Experts of a small language model: 8 picks a token, a softmax router.
Below are experts of layer 5 (counted from 0) of a mixture-of-experts language model. Rows are named router (the router's row for the expert), up (a neuron's input weights, with its number), down (a neuron's output weights, with its number) and show model dimensions 0-191. Each number is 128 + 24 x the weight over its row's rms, rounded and kept within 0 to 255.
Before each expert's rows: "gets" lists some tokens that make up at least twice as much of what it gets as of all text. This comes from a sample of Wikipedia text that the model never trained on. Tokens count by the router's weight.

# expert 198
gets: "ed", " due", " used", " led", " known", "ated"
router [122 110 122 126 143 159 105 175  96 140 132 122 135 181 108 149  84 109  62 106 138 104 139  94 118  96 123 119 134 140 142 141 138 163 140 129 125 133 131 131 143 110 171 157 149 116 115 157 140 127 116 132 121  82  80 131 141 122 111 126 119 143 105 152 158 146  91 160 119  66 140 118 152 105 129 133 106 144 119  83 183 105 145  91 140 140  99 156 166 131 128 127  89 135 105 176 145 147 164 131 144  79 114  96 144 119 133 124  84  91 103 110 140 124 128 135 116 162 104 162 136 143 121 111 120 178 154 130 158 131 130 119 147 133  71 138 147 139 139 172 148 135 146 126 141 106 123  91 124 102 138 125 190 131 125  87 143 146 132 159 160 109 146 101 109 119  94 154 144 116 124 149 144 105  88 126  91 133 155 117 138 126 126  79 116  96 102 113 108  85 123 127]
up0 [147  99 136 142 110 116 122 141 157 129 150 109 170 114 135 134 153 118 112 109 111  89 132 117 153 110 147 162 122 117 119 132 154 173 141 129 157 168 118 113  97 134 148 131 122 159 130  82 121 147 139 129 145 118 169 169 120  94 118 147 154 158 117 151 111 143 138 137 134 120 117 116 120 113 155  91  96 203 142 106 159 132 152 118  86 172 135 137 169 103 153  77  88 117 107 131 174 117 122 140 130 105 134 126  83 145 115 189 109 125 125 142 165 140 116 128 116 125 145 152 175  83 155 111 117 169 128 136  97 116 107 117 137 102 105 146 153 134 128 158 136 124 172 153 170  94 119 131 111 120 139 139 154  82 129 131  77 119 135 127 128  78 128  69  96 104 125 132 132 130 167 130 131 159 152  79 128 175 133 162 163 135 132 122 107 141 134 160 105 133 121 137]
down0 [ 94 147  98 133 124 166  90 118 137 125 117 149 126 108 157 132 153 144 127 164 115 153 170 135 119 108 174 123  81 129  99 150 123 164 121 152 161 144 126 153 133 152 124 125  46 103 138 144 113 123 138 134 158 155  70 129 114 111 156 142  89 141 140 158 127 103 121 127 125 122  85 120 146 139  97 148  98 108 130 178 124 162 133 101 118  93  99 115 149 117 139  89 124 114 132  87 111 111 105 118  70 159 126 134 112 115 108 103 112 110 144 150 116 143 156 177 103 140  96 131 112 136 142 142 108 100 117 115 119 150 130 127 141 115 134 142 135 161 119 144 115 155 156 124  58 147 109 191 130 155 102  90 130 111 157 112 142 154  86 148 149 128 174 152 117 150 159 112 141 130 130 107 130 155 155 166 163 116 129 104 116 152 141 129 130  79  78 116 124 111 126 126]
up1 [ 96 159 120 134 103  98 118 172 143 153 169 125 126 133 153 105 142 176 119 110 122 162 128 157 121 112  99 144 150 180 116  98 138 106  79 146 126 151 128 108 147 105 117 136 109 101 149 145 166 119 114 163 134 130  87 115  99 136 105 188 103 128 142 140 138 106 133 126 160 153 143 165 138  92 138 110 152 159 146 108 130 120 133  95 183 134 147 133 147 130 149  82 127 101 103 140 156 110  81 182 121  89 158 138  90 157 118 130 131 149 151 177 127  99 132 122 136 162 134 158 142 119 141 147 133 109 117 156 130 131 120 146 124 134 141 134 157 152 192 121 156 120 147  68 116  90 120 107 133 132  75 102 129 139  92 143 132 132 168 111 106  99 104 155 160 104 120 125 153 114 116 155 153 102 131 140 124 111 162 126 136  86 180 114 147 122 136 111 125 104 110 106]
down1 [126  91 121 131  99 116 152 100  93 118 154 145 151 121  91 117 117  90 164 115 126 178 154 102  89 152 146 150 114 132 149 121 142 150 131  58  78 101 145 126 121 117 105 103 132 119 138 128 118 116 126  98 156 133 137 103 153 123 135  90 185 119 159 158 130 135 137  92 174 155 125 101 110 108 155 137 115 175 147 150 108 125 157 120 151 159 107  81 109 107 138 116 133 162  89 174  98 156 127 101 127 133 122 170 152 133 121 108 120 144 144  96 138 119 117 159 130 134 150 148 154 141 135 130 130  98 128 146  81 123 133 117 128 101 124 183 131  99 119 115 133 151 111 150 107 144 150  96 150  98 116 144 138 127  89 109  97 133 129 181 106 176  78 119 130 141  83 113 136 131 109  74 123 177 137  87 163 134 100 103 107 140 116 113 147 135 139 119 113 126 101 149]

# expert 214
gets: "ed", " used", "ated", " known", " released", " built"
router [133 107 104 129 146 152 120 157 114 126 126 136 148 180  72 150  93  83  80  96 120 113 148  97 101 113 142 110 128 133 120 134 149 156 148 122 111 163 129 123 144 118 169 135 180 106 107 150 155 129 125 138 140  90  92 133 121 128 117 132 121 139 102 122 185 142  99 169 124  87 155  94 154  93 117 123 117 165 115  99 173  97 138  86 142 145  98 146 159 125 130 138 101 142 103 194 147 124 165 109 137  76 126 115 141 119 104 107  82 108 120 107 148 108 124 139 113 164 122 168 146 150 117 104 120 181 147 109 146 130 122 114 140 111  95 121 155 104 127 159 152 132 149 146 144 120 126  72 136  96 148 122 179 133 114 116 142 137 133 143 152 104 135 100 129 131 114 132 139 115 129 133 160 128  90 117  94 167 145 124 138 129  95  87 105  95 123 115  81  93 123 124]
up0 [145  95 140  92 139 143 146 131 148 121 142 102 118 115  89 119 134  99 130 146 148 117 175 129 114 115 135  88 132 103 113 155 112 146  81 138 146 136 154 133 133 130 134 130 128 115 138 180 124 149 126  96  94  95 117 134 168  53 141 134 141 150 125 144 152 100 135 107 127 137 127 171 140 155 151 115 136  77 132 132 152 117 135 107 130 154  80 119 125 116 139 118 178 141 114 192 138  87 142 106  93 109 149 158 100 149 109 101 121 137 136  97 137 178 154 114 164 164 126 109 120  94 149 131 118 184 132 129 106 120 115  71 143 120 132 116 118  97 131 111 106 130 148 128  97 149 107 135 125  95 150  96 143 186 125 101 122 143 135 100 110 131 139 167 116 121 103 104 140 125 122 177 143 117 120  69 119 154 145 156 126 112 124 188 150  92 118 100 117 171 119 106]
down0 [137 129 142 116 109 130 146  88 142 132 104 121 131 127 145 123 122 128 159 174 144 121 106 128 170 147 115 136 112 151 146 125 175 139 131 132 117 154 154  68  98 129  74 189  84 113 180 146 121 116 131 143 146 168 102 157 148 149 101 107  80 139 162 162 141 129 118 109 166 106 110 110  90 128 128 100 145  95 117 108  99 112 155 168 158 145 148 139 144 116 159 147  94  65  95  92 153 164 106 128 106 103 140 120 147 125 145 127 159 108 111 160  90 152 153 122 142  95 114  96 120 128 105 122 138 141 142 111 110 125 136 150 130 176 108 116  93 185 141 157 140 121 121 132 123 122 149 127 132 154  84 145 146  88 115 115 140 140 123 124 123 153 109 129 114 133 134 136 139 119 139 144 118  58 140 133 132 114 114 130 114 193 127 114 111  85 101 109 113 121 125 175]
up1 [126 134 133 134 144 101  83 122 129 144  93 145 118 131 168 117 106 136  89 146 147 141 168  90 192 155 146 160  74 135 105 133 116 144 125 154 129 126 140 167 120 116 176 117  96 157 122 115 120 138 126 160 144 120  72 102 141 143 113 110 177 102 123 126 147 148 125 100 108 168 147 114 132  93 143 175 167 159 131 149 132 152 129 139 114 121 148 128 117 129 147 159 129 131 101 155 157 145 120 105 125 139 178  99 102 166 146 133 117 145 153 122 162  99 148 103 120 143 135 148  83 100 175 116 150 147 109 152 169 131 156  90 113 154 121 155 150 156 118 150 166  88 139 137  78 105 129 116  83 125 129 172 129 152 124 140 147 131  88 156 115 165 138 114 109  97  90 141 134 172 156 102 120 135  92 127 162 135 111  97 119 102 122 146 154 136 156 151 114 142 137 136]
down1 [ 99  82 128 156  93 162  86 129 164 139 122 122  87 114 122  95 141 120 122 139 137 111  86 120 153  85 164 116 134 128 134 125 118 114 114 140 140 127 116 168 130 150 115  62 116 165 136 157 114  98 150 126 173 119 101 103 153 101  96 152 152 144 112 120 142 117 127 139 101 163 126 157  90 168 140 116 155  93 157 153 148 157 161 120 146  81 102 107 139  98 141 125 101 159 130 106 123 123  97 129 117 140 130 121  95 158 136 124 139 126  72 190  93 128  78 141 143 110 114 160 159 119 173 134 107 198 148 146 169 120 124 165 147 102 147 151 137 129 147 145 117 100 112 131 130 113 155 115 139 124 131 127 103 134 161 122 127 149 147 123 172 104 117 133 124  97 135 131 170 126 128 143 137 190 128 141 120 104 135 103 122 131 126 118 148 132 105 151  88  92 158 107]

# expert 111
gets: "\n", " |\n", ")\n", ".\n", ".\n\n", "\n\n"
router [ 84 141 134 109 127 112  97 140  63 184 161 127 107 140  98 155 126 108 111 110 183  80 138  99 117  95 139 140 145 123 176 151 149 153 116 123 132 156 133 162 169 105 149 162 149 100 113 132 132 141 158 102 115  89  98 129 124 136 107 138 146 159 106 128 140 158  95 155 124 121 147  99 162 100 135 122  64 151 148 118 125  97 125 104 119 152 114 127 176 103 186 179  94 130 114 136 125 114 128 123 152 127 134 124 110 113 143 113 114 115 123  57 154 131 127 148 109 151 136 126 121 134  99 145 105 134 154 110 149 108 183 141 166  90  79 150 135 121 131 160 133 121 132 151 141 102 153 116 130 101 141  89 159 123 124  95 139 122 137 178 149  90 133 115 138 123 125 124 146 116 117 128 128  90 107 140 128 143 145 101 160 103 125  95  90 125  99 109 118 107 118 120]
up0 [108 148 138 180 106 129 103 108 108 117 170 116 145 136 156 171  82 130 109 156 140 129 125 144 130 115 127  98 133 119 135 149 120 100  97 164 117 132 130  68  89 111 112 130 150 115 147 136  88  80 112 123 143 120  98 158 143 127 164 127 118 165 116 106 101 135 108 111 131 142 120 103 114 134 167  90 166 116 129  94 116 116 170  95 157 113 103 136 173 150 110  90 181 144 125 133 115 102 131 172 162  48 124 145 101  96 143 151 174 167 102 108 118 121 126 126 167  99 145 121 133 146 134 134 119 123 126 106 137  89 119 103 130 129 149 164 100  80 128 124 105 106 119 151 159  97 148 107 121 111 130 135 107 162 111 117 147 141 135 117  79 159 131 129 133 142 112 146 137 155 129  97 120 121 131 128 116 131 182 112 111 146 174 130 178 131 162 120 104 135 153 106]
down0 [127 121 122 139 141 128 133 121 125 108 147  90 147 127  87 171 118 147 115  95 137 133 114 131 139  96 124 165 138 145  90 101 153  99 172  93 113 107  93 119  53  93 163 135 148  93  92 165 129  86 128 150 108 100  93 170 112 129 123 123 133 113 148 123 144 124 138 153 150 165 127 137  74 138 108 123 129 158 137 142 135 119 117  81 141  90 139 124 175 129 138 130 138 116 111 138 131 113 137 157 123 149 121 122 119 143 112  68 110 134 104 139 154 126 131 146 122 131  70 147 132 113 120 153 175 140 161 143 137 165 138 118  94 121 130 119 145 106 144 117  93 136 130 160 126  85 151 117 129 121 147 150 149 125 122 172 110  97 162 145 124 155 128  87 141 112 158 128 147 134 156 170 136 117 114 155 174 132 116 131 125 130  97  57 158 153 108 175 163 145 126 181]
up1 [109 129 120 131 162 105  89 117  72 115 181 163 152 111 161 121 113 110 143 106 156  92 121 137 122 133 114 133 134 167 166 107 104 100 137 137 104 136 157 144 133 128 125 128 149 150 168 111 137  52 104 130 104 106 136 117 103 125 128 128 185 138 110 138 107 144 124 131 129 165 134 160  93 103  91 159 143 152 170 117 113 131  96 119 106 142 163 164 118 139 109 139 118 146 166 141  80 143 140 112 141 113 120 124 158 127 146 118 150 113 141 128 122 117 140 133 168 117 158 164 104 155 143 124 152 170 146 155 148 150 146 163 138 114 144 126 107 124 171 124 117 153 153  88 129 104 116  87 137 181 123 133 109 182 125 155 187  82 130 128 115 147 139 161 139 134  83 143 148 136 136 117 113  90  95 123  93 110 143 148 177 116 137  88 130  86 137 128 129 144 102 130]
down1 [118 154 183 153 104 128 120  89 128 114 122 147 149 134 168 115 138 131 144  96 116 132 144 160 121 149 136 134 149 135 105 191  97 105 145 124 106 122  92  96  88 155 119 149 125 109 107 112 177 132 123 128  94 123  85 126 156 133  93 129 127 162 113 129 125 105 128 113 128 109 205 124 156 131 133 146  86 155 146 128  91 135 109 151 127 152 172 118 142 130 171 114 134 138 126 118 109 126 119 123 144 130 115 112 135 116 156 156 144 141 133  88  85 106 166 163 126 172 196 124 142  97 127 160  95 142 129 122 123 131 115 133 115 137 131 148 120 134  99 147  95 149 128 200  91  91 101 148 137 144 125 144 114 136 111 157 131 124 158 160 140 161 122 150 128 145 193 147 167 125 155 135 114 154 146 120 144 119 115  94  79  92 108 134 136  97 143 119 109 103 164 105]